Weights of a small mixture-of-experts language model, trained from scratch on English Wikipedia: 10 layers, 7337 steps.
Below are experts of layer 7 (counted from 0) of a mixture-of-experts language model. Rows are named up (a neuron's input weights, with its number), down (a neuron's output weights, with its number) and show model dimensions 0-159. Each number is 128 + 32 x the weight over its row's rms, rounded and kept within 0 to 255. Numbers have three digits each.
Before each expert's rows: "mostly gets" lists some tokens that are sent to it at least half of the time. This comes from a sample of Wikipedia text that the model never trained on.

# expert 3
mostly gets: "),", " as", " with", " but", " which", ")."
up41:119091183150167121152084096124077122124139124102160078108149118056128132128156115109110074105139140135118163103117162076140111142117130070105133172096124134121101080117132124130128125127115068165123056163122115205080132085085060163110179107116191161134074106153115118126110124111107129149100113050149163080131089164112151083112080150110097118171194136103116159154137159131167142127137081119119135115191099165192179184105048131088101128099164112071100111156153159137145143179151104
down41:102156115163168125137137156158116125095120175069074128143106152167125078112140129141180058127105106114148124142105146179108099109185095165106156090192127105144136167090111163135112135155145170145096189086130108115176105117083116146170097133109205157117120132098113140121148163160131106191098109172107115147140173154068120149159125145075097106116140163075121100155134124105167146097193106067072124161118108120100101202059191117102100091086098145138166139162082183062091127141147115
up42:092068115128112121138086115161082138203131103112163082165159130120169135172146140126077128156176145082140140049082197185156160152084126120092115139116153158115144167152099097109170141090134072111141116109188126107145148080114105154137127140208135152111147134145142144077126123166124197089156110099129193135123168076102122138093117122113197163169116108115144110137147116101112151151103089141114097102135115107151135150096114103109152121084172177152210220184137131190084127114140119
down42:121101072120121087149117136162197152152107135150157162138096133098142143088106111154154162173126159104131121162107198129120152178093137202046122102139147125123173141111153132170114149062061104098167158105101156137132120121119068160130103100116164157111166090137100095156179144127154175143117093120124166128129137135105167072175139080037159092139097101162148119138059176138180168161116097141141080150157126062120093077050088104148124115125126184111158124115106118146134121192116131
up43:094151117140135100093108106056138149100125143172151136140172096154148091105072187105138137114118169133214168087078100142128149111109097133102144108137151143097118159128122053108120107147103136172139104105120117137114142196132137129058136155091218148103149108175141120132131126127160152077119131080080100111122074153198083108120099098073156104166138050125073121177133140116069152151133146182160102122149141090121173138066160135144111179162188145135127141147180158151194136164124128
down43:122091091126172113110147154145108122151159117107133179123136111072045202163135082145147130142159082058141076109224147122094159098182169158094112153178090147085141132117148154090114062121102168128161086114158184149152122146080131130104123123112137119094114124090133118141117178159127131109127136132166169131133132112112149063172149127192131157137102148176157127095100074096127136156172165141090160138153021102161125153141112113162148108138155177107149140083107109084132182079123086
up44:083165111152159066149119115139078133212094166132131150109129103157081072165098121116103121129102172081198222121062124113167179175102123113137105143092122128135097089133169135065160141134064123157169166133096166090159137189147109163125115122153132140147131101119141089135142077123158131137088115147135177165121139059097140113204168144106103123082142136152115126116116135085164141143206173118140140093152145126121131132119106122179150114142196134126119151202189118163114128167129175
down44:154053121138157101108123105107158120154152152113157128111092141158135149132186065135148073133109145122140102114142123134116127152159142132163150145153115173117117141145082108167070175073150140051133106123122185135152105133094069164108058172146114141127096144141132163092147056106073163158142080077143099080089148095083135153121100110155138176091113134162083084104105112051080209069105132175189131134118093080143136049153141102159158117105110143169106111156103114091110164150126149
up45:161057178100133128145168144107144158153167126112090141104142157120151041124125156117123119114142082087111108150176187176079155094167160204121118209137101175135131128136159072127131131090097116149109117099158126126167113138150122129111107136167086134125179109056171155125121099137170074153176086139154150149097128138201116195155120123130128172129149144099139186113091124117180127116174091148137157110146101141069129143121106141217143132074142073063165121150155123125146136154076174
down45:096210137160126181126088129133177108142128091118137181114143154179137140134174177158118100077108131108129158101133079136128126154155113154206141098128154167153099159057109150131161118151140103143084138096149047152126189100108144095125113152049110126105123151100106179155157132165138199100152152122153068093098158145126123098081146105089166161113115120116049178116153093133103188211125133080171125189147110122138139149119135099167157141143169160125077151131119114163126099168144086
up46:120131098123228149113160129095060151142109140118153154163106124107091142189127118096100112117121129124128162100091159125175164089150100159161129117138175126184115198126168118121113114083183102104117128087101160159188129155097106102139070113162126127097169134086140077145077135115055122115204091090137115134160138184167158110153113150102143117171166169114064135115151114114141134111155166102154150114174134122152063138103086149065182130157046130104107144171185129103135086111179129
down46:161175193154118132113108137142094132127175112114146168082186107089128098079156147161126126162102144107116093109185112150201126126157145115106175157096148146123156033094154157132192111111138146155129127101093123111060127142100147149175148128154148072175115167168115174114152113181162141145118115144150069199119148185106143170134193104140131136134167128165169049108127130120083146166106112172136112092108140071160123123063094160131104182108063146189092134089123145163113113125109124
up47:098065089045175144085157187126110129109180151158114144123134139097143158108084107164129137152105118197159134066213153084123183128183145127148115136100130172090091133147149091114133097128104079076169123128158087112100178097095154156109176084148130137150113131150151168162157089091085116165098179124102128117123148157145184105186146086113124133103124106168181176173121141076157115141124176106092128061157176115140108091103107160108128143107141127192157140120189147067118128108146119
down47:077148105138116141157098146151169148144135140143154114113123132087173114157032137103165138085077056090134124119103080145154092102116162104187127124121138133129132114108137065144080066149175116125143091120222124075113212100136076141106202135111135166115203100130102109154134125135147110143141162148111110076153091119113166134133149058159092135148095115145118127140116201072082162105156137139169127101111150084089086072153113152144135143110108158123124173105153085133127117159168059
up48:106139085084184126135132146141085150128160092130183126149179145098086161103171166086148075152097112074141164146159112127140057101144128149107140162052131113166154139140128118156146123067112079091117106146118100235126106077132137150118158140081113105146190175108154121124085073096109191167115161170141144138066091140113091143153184096108094121145109181108110114132143069109134145123130165152120081151144144115146094092131144118131174114095085182132164101083087155147052115079112107
down48:115119171152114164145116081144131180160077112129170070131089129151184129127109140099144170089097203162085096185153153127225164119157170145134134139099111107146158168158129122138156153134199195097140148087108057112157091095135112182129098127092094093094119132109105139119050147160170133124117118156147123165105135133062091088090095109102154146088097135115074144158158121089181144179089149146101130095077155174104111176112146056091109150098149116091118144108150147134133143124140083
up49:137126127151154135049107132157115179139138095140106097117050147107188129086132133122175117136097146087157166082149116112146081132111112149191138129139128098108112185130171129188103141117142082103079133149143150120084117185114142166089123147174134103124133115116108195081227127144189161133094120108113135165127080137165140083182103141090143141124114119091152108156093100126226098107128123111170080100122121108118191119176142106144155043123154151163137137152129096171106179072118084
down49:119131140100131172120104118025148170174149075077118104148103118131093166141102113140121116096135154139095115163093130155107130197123181132114084146120082110152147130115154073164135082146177132208117150158112094159150179099101149151149160178143129150162091187171107110115089166088084168146149114109090157124149134107097121116157142097147112122126146189150074164093157200103115168134108092164153141087105158106199138130128103178120204174166133190128093140075131157089132095161159111
up50:141134093091165085170134140091132132115197105110155122203151141097113133093140130104184160120134145132157049139147163133115158095093138108104107104078149177124199138183125137111147129096072072117164073109051147104129159169076114134100099117153140095121104137117115125091179110122084164050108145129150116176112159106193139092148119187111084078141143091111122171129133085071183166094147203112126104115164149117124078124150139114085145134119125107143149186141193129117182108157111149
down50:127147118162147184182100093117118169127133124135101119124159122137130139138116168129115123109121139084084114114122103153092153174113120136097041152134093188132135154108155122120151124152108151079119105079060065107158125089100104180127119105140187160141126123120134145170088115104143113120107193183166182133149160101149060139155156137132124161095053127134175083125085109138196159178202120091114180096140176111105176079137043137082130130167091078153162149135169122138081072099126122

# expert 0
mostly gets: " K", "==", " B", " \"", "M", "R"
up59:132097139071130133152158161101139118127143106122135156066157134075088157165191163126148100093119121058135129118129140148126133144155138128088107178110172156102150155113126171145072128125130129080135121034142137136144118113098125144171138158149137114097127125104126166080167138092155110115188106133112138091092107073128208160153183160147171139064159188104078107150101168101064141174132138184086102138139039059124081139159163146173109084172104134209129114128107160109134146121164125
down59:073130103115158081146178087145161103170079077109101138163099111148134105187014111110100173177105139175100173126121166116075123156131088102145098142101149154149118105168178099111178138119101109129100117124191152125121178155139125140136194126130178184143126099132090110147149088055122094111115160105048122113120108175160133115146153132126146169079173127145178132125135122119165133128088109114142118100190099099115091114114145191108150189118158142135117098202127126175076100146121167
up60:094101156109159117117131135112157141117178140117118132150148145134145069169167127147115140134093015148105139183139125131146150113169173120117141109099154135120107104096119137115190095100129133027121117113089122151087151093075141167111128103094125140188179125106148119094096163110120108154129117144120072099138151086081104120135109120184151191150148172136133140069142105128075125125130177108112183174195104077139113170082124161085117138061115153137104196192143152125071219112143118
down60:117117137075138078140130113146186115075108128129129135181181061089094143076146129125184094164113072115190104210089158123091089126119158073115126083089153118129145100166124169107144149165153141089085149146175145137176124160093151138180160153095114145122090065137107136158132107175193089144094122136133137122055118149051125072106152066130144082125103122187108168089099147136139150110130121121115122109138112217123139109162112102094107166114155143109184127119127092160109115183148108
up61:145190094142157102180125108149078208107166123103126126157164148165105077105131174117120099101134110136123109164189075121140130124077120135118140187114167089105169101156163117128136173185175091116077168092105140115063131099132133128137089083152137156159099128137127106145081071116169154138077163174143137075147118109210131104192085128160172096192148151059129152045163118090166133092125145148120100142113116155122089110135071178122133114142138152174119145141153131117137163176122170
down61:087136123087130191099079188125123147150143128127120165162069092092142121142142145100133148143111163139143112128128170102186109171077131133176150137161044144118095156124158180143088127107139119185203136123120071127178152211133089088094176153128133145162120096089168132125112083142121139178109116147199131141123147154124121160104144159120160155080037170156179095143100127147185085155120139127166134066106169083154112188094158150141128183111177124155126119128141114130167081151161113
up62:153125043115118085083124099155043194093133096140181112140172130139152127148108164141060143147117082165137125089152157101117179103174165153207134117154140189169156108109150194113103096183142124083086141160147096104114129153125129160128124116121141126126125104115180135081097141046048130097162148168101089134131137146092081130128098136105124114113108107124181157185158193181121125118097142126149188112145160182106137148161146136149179089117136155128119092089090146148089109081115115
down62:202106156100081165141153112116119103162202100159110168131170161139160100148092121108125153106165099186127113171105087094076091187180092164104148151183119131089142173157170093097133128121104103112131089092141143044193151112116117102102088137175126151134141077171102102139168089094157119130128124074137039124150121185107118104154099148166098119134068140152092181158104083083090157148157129147107112134124120130094094192101118120102145120184139084199164145116155140132121100123149139
up63:141092082120071113040130084108063115140111185130143163130158106152115095148103171104118118142110131162095131103119123184180104131085142086129121077148092174126167181118103151195137115087166108077152122075126151161090113095138073194174114130114132097186102132109162096101161064129130152116165089126133147107117083134049122075146143095148119105106095112168160127140124105139079094161091146114090066163109135123142131154120133112097111144120074119175078149174176138161122196157160176
down63:167135137048153195171116084201136143139108137113094123138171144125104081134119113159083129182114159170186172103158113129122188127067094141080120167144089101101151129131082093181112147176119137123094091125140121146083147087143167143157147107095135109109180090050110141184103140117108088118104092135178128077143099124130116115133155114119102123161128170177126180050180095135096130065165165163114149101120148145186107106080078128122151076159156116099156114141107114085091075118103131
up64:125127146139122149102144086115092145174156090071096184107182116137133118097122131085204109110124095157139178141201110071152151115181155132144161126151114154099165087167090149122103122111070142119152075088148173093068078170112062131147145108159127064052128144157095119169136174188142182065176153083114147149153105105132134088106110082085139119150134103117116136080072179177101119087149159122145113126150161142167134138100094112119146157107094149117157143135131058146116178174122132
down64:106093119090065147107046082114172165148192133115225070167097109165150134142156145040138078132112111069135132114092112099150130107158105178125148140180150146065126114090101109119128122177101138097175112180158089119081088088140138180172156141127152115101140151156081104114189114139138154118136179136094122139085076125147165118110134105076093195082110056164155165113112133124086125145091125103096162099114131121103129135144133118129117149166123140075132145102169184153170107143122127
up65:157169131158093081074155086143122122152150097054096158087147081110160163132134075126089084088125126156153133084142126120036131153101155120133142116086118134141121136130120123106189112151085165096122167128138052216122134138117138150102088113109121169132204119090143102150167138123145121135125129118096156129092183164114145144117139149100135140236082085075124130138177157107149137142107136169117119175106081136116101218130144131137113138118122156117142091154191092091122188109197162
down65:100075097070186102073135085156108110161160168116108126176194120139146122148135126148112148072177154191128139092143170095104120098156154131137126180131116163132201180146192109137150138124115128107125108093152119113129155164102168107166177070161143104133124110145142177132105094179170153119080165127089169152080065142186136144148115142166131086135128093157073059158100065096164101121169167122156178201147156140161111152093089108163112111080126120143114185118133151162158122134090120
up66:169145123168141131139140130136131180093192094118092122071153121126124130089116116118117118112130159127145099120097155113078147111137149120100163128124077173080143117101123127161180137146149130122134025128137160181092070130101114148140162164109189083129134112090196143116058154097122149157169141163183105146082139126116120173134155130161127089161120099124053163167092133133215141154120092098107117150249151133079090159097083176139173082116099090149170127130125157137123117125085094
down66:142099180131064210093144169106168085068091159117124163179125102113147108097163095145136136101095140154129116143141089188164126166120084130089149149152162130136128110128131078115105089120168158063107121107073100131098103152149139128038142141134094131134117088190113063153097195097144159137139100121070154120074151203116135092072081103104174163109151151144078115060158143179165124140115111170151115150102142153087103148123111102137090129074116110073118113131098122107163147142167098
up67:109144093044130080143103109157168123065183171097129139086092083135170096147131129135082054134126084112156160121096144108180124084135189111130177124103100106119083196121092156113121112129116070110097178086121086117148140125096122145140048176084179092112164173146113104161129146141107121149130134096069087140117139120084099124081100203152157150190120178152134156167095103084147166094114147140125080073186146095131148118124120092176133134130153154142168086161120157161107146131132148
down67:137090190127145138110107109148118076092159157194128091144152117135154116110109126110102103140049139171138166128163165175158090090115114142102168131198109118149190108102130105178145138105151083167149177101103136106153130143197100113141070078137132065116105119143094114074033159113161111102164104096159119142148098108148038100118143165173096124149150139160143160111139152134062084122099096156127133127151167128145202097150135123141086115102094107132116110058164090157088154111178102
up68:069168076071162094074153031157138097076145063133082139146096166134104157115125137140108141118185136135077094124074113122165143119127170145121149131143103146096178153133092151147159075090143108072156189126110105148119105134128135109154136107183190111181118111132125109130110128136123117138145147059141184103142172110129116125155224092115103121131186150121110166152134159120162103130096121137136147160148115167136115043100152134073149098115168092112176092126060144068111092155125089
down68:049140146133114181115058101109123087087128137123111143124089069108134130095186101155103196070087074144101177125131144153085162047061095119080168119105113145113110139081114145159108096151108105158170124143129096179157101123110111190163160136118126107139169123192084115165144142099151140143153119171097142126141128216168135134079103128099101152140149108101186118109165113085058108144130132170120080104160143081119147179135099150092189154094136128138163134101115089127097167121090116

# expert 2
mostly gets: "pl", " cont", " comp", " cl", " act", " att"
up59:133151096133121207195111060195107155057145089126173187119162092111164124132106126121100120086131128146149059162120102119114166123131156158131085100067103227124081194203146188082141128093087131113122129109133201136155096079152121129153083106106120095100121155108124119141128120101122162149141130125143169137142157183154102099152108158179152185147150119087189176139118134077123115167132132088128116157142155171148120089172160166133083149082134119160118102095126113133102133141092144
down59:167087157099166093021116151139105106098094139108106139112161124139114178150126070111109181148095095085119146163144169088132106148143128153108169155147134105129103095117127087113123167102121099100105128118060071138131087159122130114206120093096156145096082142171144151114093087122120101151119120096114188109105107062134093101130106098191214115082094136089103120136188129205120168050150151162142141087130164106117107098151093173179164113149116104145154111059103103143127128143152161
up60:091131116127131127051106121110117147148166137121124138078112109096131143169078077156070173132132155132125130173163068160119118116117152148145122167138101122137174178178072187118135077140156078080112074075096123108123128172203109133147102151080134106148161126117147098105088125106133173126172103128132131143149095131168173116148107160123148160114086120159123158059078116138116113073154217136109114127098200131176100185133105062114158112138122136054151115136095128175106215141156152
down60:170068135075158130147080148136138097062108109166128147173145135121105124128159150096131165186184150131145065164141174141120082165065094120103163142173139150108098127125165130110107133097094119133133082092192146108107087100113130153133156127166094056117074061106071110200113146108121165150147139115082110118165182138059066113135140130081073171145135133041129116121140104114139117115135099113068119089138091176131126110134089146131196119160098116171108084155118103143174154130109097
up61:139100168089124100150105079147163127135157137100113132099139071138085171111133148131135158154175114135093189050122169081115156171121203139141147097121196170091129223140145181137116193225135130113142131114141110165156115087115120166064142059119064071118142161131103152084164128068094119137111081164132078087161137122126151121125103158093103089170153146142139161117144111153137118102136116088097098100191162122126157097140167133142134122186122153175132115149096145136107149128164090
down61:155128150159115114144152165127122124140125134097172112108169054127144105118084084183084163161100119159131076076076131178130146129131140152106136189130147141118173069084131060141103097161140187187141184131116146126093084129133122190156212096087108152161144120136117153150174230057064099109109102157104182132144144061122103103110113119110121129159147188153122107096087111135151153124142133106136123120159192169119140160116170128150163115097098091154176132114116130190131110130099133
up62:151121095098109158110154099093118135153187122101074162137096132159128172075156117086164112138168163125196168114096162082111158085130192138112089140117147182153101147172120154149142079124133113141108210140170134150147168101135150140096129132092140126112196125120148122106092133155105118086155062092088114190111067174122131122092163098142102107158079078082147151177114153166138052124067126134136095117080129086185119077138107198104150166089108128106133089149179174158154148144125117
down62:159140160146124176135123172121160196125116167129129139139177162150190080071139098118139152102104183106111089130091124109119145127150102151096191129128157136112106077136098106183142097129134086131103172110108112066126161132169121169143154110102094120167083102141111146126170143069128183137187084138130113100141052057157130198161168162134103148096123156104109105126108209148138127157102080162126141192139137100076136145139102138086150098147206121097107194140126173080148180098163146
up63:146130131093177106087129147105120117125072106133129117072197094116106126096076170138136105091111134088131123117118081145100110146085182184152089143095101105139100124124103114073100066191091108141100154123137102132172142158069174119028107133148149147154184123065084112088136129156089168114134119151104150155123093120141162111136118032121113126100101105096149078143124164124106150147117235135155162099152162136097111202151124124155147148162095064101148184129115124116113177145134105
down63:100176133134174123127119153161160128163142167166133148157108147100142118127149102169119174133129143165139173085139125096121108058151120111176174163120160165105073159127169141111094138135107144124081113183156187098110133144117108123105129143118099108166110144174149142117105133174083124168124145139121135121162161120080012105199110204195155200043080131148085122135115125141113168168085119182154117084163110145120125137126133073067138182112141143181111163153161143081175158147115132
up64:118098082118128125162072151127140130192160113125080156120159120063139163082103082182177119134169152105153092116107185114117165131179146057185163161076074162120096134151152145109124144130107119174168125145091105093143155135112161178198105139095141062072133088138151124191121176115125145107122119128118090095123084130094145140144119104077123173162082161055116107161135117077114125123072126170103166108133146115146075115126120171182102134139115151159153106136088100153159183066134188
down64:161134177163166092160153147112114167161119141110137137150072126093218112161170093123140141078116145128144118102120066138140141132123164075152138171156104150135149101176100117130118117166167103161136097102117131188097063125187174130120115071153135161122108077125118123202083123166108075125135156110139157199155113175112173102102123121178126142129125113079153171141092105101181126099137169102140165130087128164055072141169088081038164123181111126132155113149072158144087129136120150
up65:177125070137118133191162109167122083081074169080106159099110096120116138166155113195157136027139081075155185147193085119195139151141140149121105143144127143088129100134117133156141123103080125152181114124089122144116148154144133151162092123112133104162114129085063164105139096159139116122124126066119088083083166134125117120124099172149057202124132158158141168176102126108114159161098125179128128213105111167146148137188132154130156097073119137114131144120099083132074158114092128
down65:134118158102086084111057124170107062124162160173132108147140142143092059114093186148120091103091151133163169195089097103152130119086094098098037094143124143135102118109174164084099120140126102098233113121118119129087120079101139114132153156147154110121120184138114142087114138092156135123119089158123128101107151147208112101215155106102141171133145087124153146167107103143101104154144135115123099095161164123142104128191159129087075042122082085124088110153106134148157136111159147
up66:119111111095162106195098078190085097095117167044106142113128125128124100128124117178180141107075083151144112132160141137100138083098143126079132159094106099110121149104091130132134126172080217098159140067182139163114115129113154112163068140113093076061088146099159113178050145134148140159131189140095082103106139138150086142121125074090152084160201160149122158115107107140125146126115155094091197054146101159103110134102107096133163110131136119125085114123150121151114106140098073
down66:117133104098051140049150136110103136070186129091097171125120103071100132134158116152149090162085085144169147185134128177141137147131177178128093121109148133120129140177102065074062148074119176132111207088186108097178107146120136119115075109173119138127111107090156094141111109058110106155133104109109109130130063105115057085136114120140135114168109166144159174115127103137161146165132160187118137172154120140113193133095086135140090060143143090134173145142161103175133148113102130
up67:119152123084141113108125090100137155086135118164102069116153157121111079133174080119176143151158098084128175130137141129172180146145147127090156191104130144105083097124087105104104092153070089160116094148124114116112176103171072167143157122109143073126104173132189137095151041124118148165094166075181089119097094127109123125081160135178143116078094127103111102161171146162069139129087080153137154075108063131180094145173122138166102085107133125082077107120153162187169158168151124
down67:103159164114102098083147126097152134118155135146137163164121107124123047114151193124073167132061149086095155086114179170100165120120157120179118093213108150122127127140167106087119099129102160148145154107092135076158158179179161163143091123079106132143113181105150155149108117203113148115114122138099121173104169087096104191123079135111122095206152136170131125110105058198069103165144155106157081142185135164143096087149112136129118137116092172139151131141111127120153076162176130
up68:165106120104117140093150102049138145158114123094083080082138109054138067131133060075130112113123065122148167055142097104105124139171171119105154135116106168134131153124101173141111184138180111112177185132141055200124140126137142156106144079089128092178112116114164205153107172183147140112145101143102175111186124162090072181141118125174143173091150144091103135111109097124115101178129110162115143128198116115126107173149066089124083127110116126139111147141161164128131118119139084
down68:128149124179174143062147165174082100162067135164138114110145160205128142161085168147121110141112116097078163104055097167160151141094144166085159095123095152123181165180104121124139100099129140149129111094069107154114131206173060136102118136161137141132132143128122091132136148107127184126141137115110120188118088122169103125164170099134105153121098163132060139082059116143118143122081085132100127154122098115137118199102214137053110123143107095152180132121130105149078120188149156

# expert 1
mostly gets: "%", " National", " Championship", " States", " County", " High"
up59:110144151076191166173122138159108151122156095113070115160136190115074120118157142119158126081140097130131161075106153111151172111131114060158105129109112181122113117130070114147075104160161109097089118136137127108050089182099103166151115123157148139187083165139112143070179125048127106104139138169179203078144133116089164099150160196181103124147137094136074110141140086132132131144145158111163160123138066138141079140114117172111161189107137104135174120115078128068108150110169138
down59:112165142071094037081117149104095108087118114102116112111127121188125112120107167101131135140166191129136200102143184109136149158201108187160131093130113134106118072067082194125179119139112108101094133115157139097140118087070163173158100116120129146140121105106130194158208120143176181157138091104126150131121153149098161168120087141080100140137151113120126093122125129113158102119108122176134137120147142104125146069111083093123157154078085115054198186095160102110147084105133097
up60:125099115176132099121115120140085137137101157092136143154158161115087127175118130124122107137121161120108100113134185068099084135041082152098126143068146196089113135067191150094095131158124126145075159159183115121162129098112089159119126068147158160097086112096107160175155078090146089133123039086154094120085068145103101111129130162129136163203086144111095133098124071152139104151173141161123134116129115138155132158104039139115121081150171127156167126130129133162117163174072183
down60:145116136125112109202203138166113162184152109144209090128170124180082173161107077130135144094068099140139093111123124112101138154134105139096152173141138148157124170095181157157115124126180143134143064081164128094132123162164113090121120176154114135122130153152174164158140144071159169108194106087151108118146162107117144159063092087150082115125094094143095103121169085115134094098147140151131176138080091109192052111174099091098107145121117106123135126119087169094089113137079200
up61:113109128126150137151119166120052145104130158157095101146179090141150133124176102112153175099108147097114158047139144175094132085150154060158080112114132080155131175129178161097157070072133117139155127141174111097166105101107102159176160131128207052103127118151126144107135083149148100117170091049165117116092122090165181083064108162143147057136100163083149145062137126155171155157169090143128141153143138148086138113137137143136143120194136152144127160179164107151114160160148117
down61:125145090129082151128103121061133160091133140166134148149111149057115095145066129138100134124138144094158140084131140113116142140092169188088111076194159108083152152137121148129084117112142152139201135150090105129153130119150196158112110140094089113134114153174163124169129086114160129068083091091033158149112101124103093133129080156117130144085117153144167085070085157115127141071188107133211101169135173100055104120145102175159168115138101141130098118127107156127171063168144160
up62:111122152150216079070157218140117119139143146116129196129113187128103151109168133091171109115131147085159120125071105144203086114126160135140127159135090126115112127148147142145118161113103087134129162120151069143157155085163084088096171119147132143102102128085117143107085156134080133123171124171170126098076094102129208099122148174156145152144145147132138125138076145105065122114098097136114154107167064108200114097100145143108105160083172129170083103154150100210124090062146151
down62:086130176157094083073118115097131137134114020145133092135123111085144128188103101158160130119118123085132125118155114143053119058102100189094157135115125125101138117201143073099149193127138188112121104166158127112130202126127183141131142129177044116149132157156100146133080122162098156078152139123127155088124122110111159147068101076193070140118085147159118136139129157118086142124195133115142114099139114140135155112144140094085124116150087161128141162091182151106102164059138086
up63:080078101149166090121157122121122147117148201177152193154188126138076183136133168097157136135160088106044144169120145103154138127099178104106086121099073097146140141112125119135120107163193138145106140156092131118086088082164152149097140106135130145101164151177133177085137120176050065158155125113122159134098104118124116186178153152118144162105089097111141134203104108124089132091150102147116148173157108160127136146141174090183071090170166158192159154104098166098142127148094104
down63:111143147194143125125161120152127081216149107122135130113121170156091136100126144173141166101183095123109124163173167132152133104109146170125144163182125125157133139169145158128151111041134178175081115093173124107100081102131216200151167103148103108070195187086096146128120130154143107093101140119128143140102126082104082074125119117068109102126104123166099173105118150116175137129134068152113160091127125200139177097101180172132106124156112162144085166096127170102121090079111141
up64:105101161140132118136112139114111148088135158157109123127070174097127141129108129168090081093209110159131162132157108131112138093119129102198142141062110085118166104124084137172121196197104101113181107131150094120178126152110067206107160152172109210102090082174126184087160172116118088104159119150132126154124087164098178105119160125114108132092132146106135138219128134139105106162148113133067061100118095129122135100091108102164088139120095152111212171126095122083118131138114131
down64:091113118094145133106155108159116132123137098114128132080131136119127142185152101098095137170092143089168166123130110124111079042170106146121120144155116119149141082125132161140084086120149188145097207158088164080153081093095115109133082131136068141116131111139152203132156089090159120172073101136177040187141130107084149114145125119207178129112113159130096180076065118153127153109112116086079112105135079140144086115153114147097141129112113180175087135130146122136118050150090072
up65:116107173118197097147136146170097102146121073125108131126150172150126090112150105091092173104112081159051167153089133088097148071151173128170109164118163100111091135116100071143119119136098141158102108132082169169138075148155102135106123108092106157157113136099126166174114202164117114135131163127133123152193084106176110068109154155126085168153109177055124139155115129117146117143137125188117121140119145129135177188100132078132185055088106127183125083130084103067138159122140051
down65:123049153142137136126171126085106078151128122162102148141126128105190134128093121098164108107126101121117112121132107113155083202083089162207104142151102129192133112158160115075106176169117154127072134111122119127144086166057128116111129161077113093137163166133149179158149115088128152073153145092137156088129177135145163122154130152057208125130080128128130095125084145121167123161073151112164190131113096108062088086120108084123125091100178111133134105120169100143050161110065142
up66:126121124148072083130123103137099118125109136186192101139147129124093163080151129101091131091176144176165112115143127157056131190118139194167064111128118206098124176134144059091091124152099060118138121113077121142106156171205104158144083088132158098118115103072143135073155222129134153129099178122149173092089080160139148092175118120107154102151095160147120135172134174151166078091092131087160134122148083165138102143082122132110167118177116128133101144149149103122112103149144144
down66:129124117138138118084073102160147118109107152107134104116145116065134104146088126123173157132084118162101127156155113136145152160178148149130110106133097065126160120138108074122091115157104119116090093080185203103146117080090117123158108137125108134155149054072106113205079067091152114141137082127072146121199137049146179130130133138085091127077107145155088156105154166149171170062112113147091129110073172175126178155131128150107187106079138074114160095120117121106107138097056143
up67:064101087160157136176142081112103115112146109163148110173092137136103100094155087149170107093099067117186089081155088115135095131201137111113209148105084095136076101104132105126209134172087114048112125112116128111173122156165112093175117057122121112131136118132152115125108090138101109105172120170149168099097148132113155126124199090112147128151076155074117106124088082112155120120116122154059084063076108151110158127122120149138128076156106069145102119084137141156141178154116090
down67:145119131186144142155054198141145105155091127108106168085135121159101119135155133105072160108153173140071161138149094063088131105094151060117103120146151115104153091169123128129053116133184095132063147158132147099148184130124127127121129103127113186166129138039107128162136204145227156094167132097163150095160088165115081125114132171165183096143108140094143155131106173110150151119109095141146055144116135127121129100099122108116093124079090137146122081118127121123091144079111191
up68:106143117132124113081166133121164120112089185143137101132197112069131083151088150071147121140214115126074223076110136149057170162124053167145126139070151203121124130126098119100106086180112160120134104127096097122144099135161070104153162117167109099072167151147105139117120115124095217156154163119168142131098117136141074173102104132126135118164108093156161112110142158128150074129139124103153133129106151170135048156129136145161116135135128105101165157124137072189110170141090122
down68:129143145084159145114079145195149086204109156111109145141103056102128177073149150085141103165077174112125029134162150137144110078171110164124165156185135127116091121118166141171194122134120126122116184147114129110105124140155100127071160160117148106110091096069157060151144118096149174100169128092114120111161089097114108093128116071152144119078096157138073127169100162115160149126149130112107157090120102091108125119134151181117095129183084183063109110111145146186104151123083151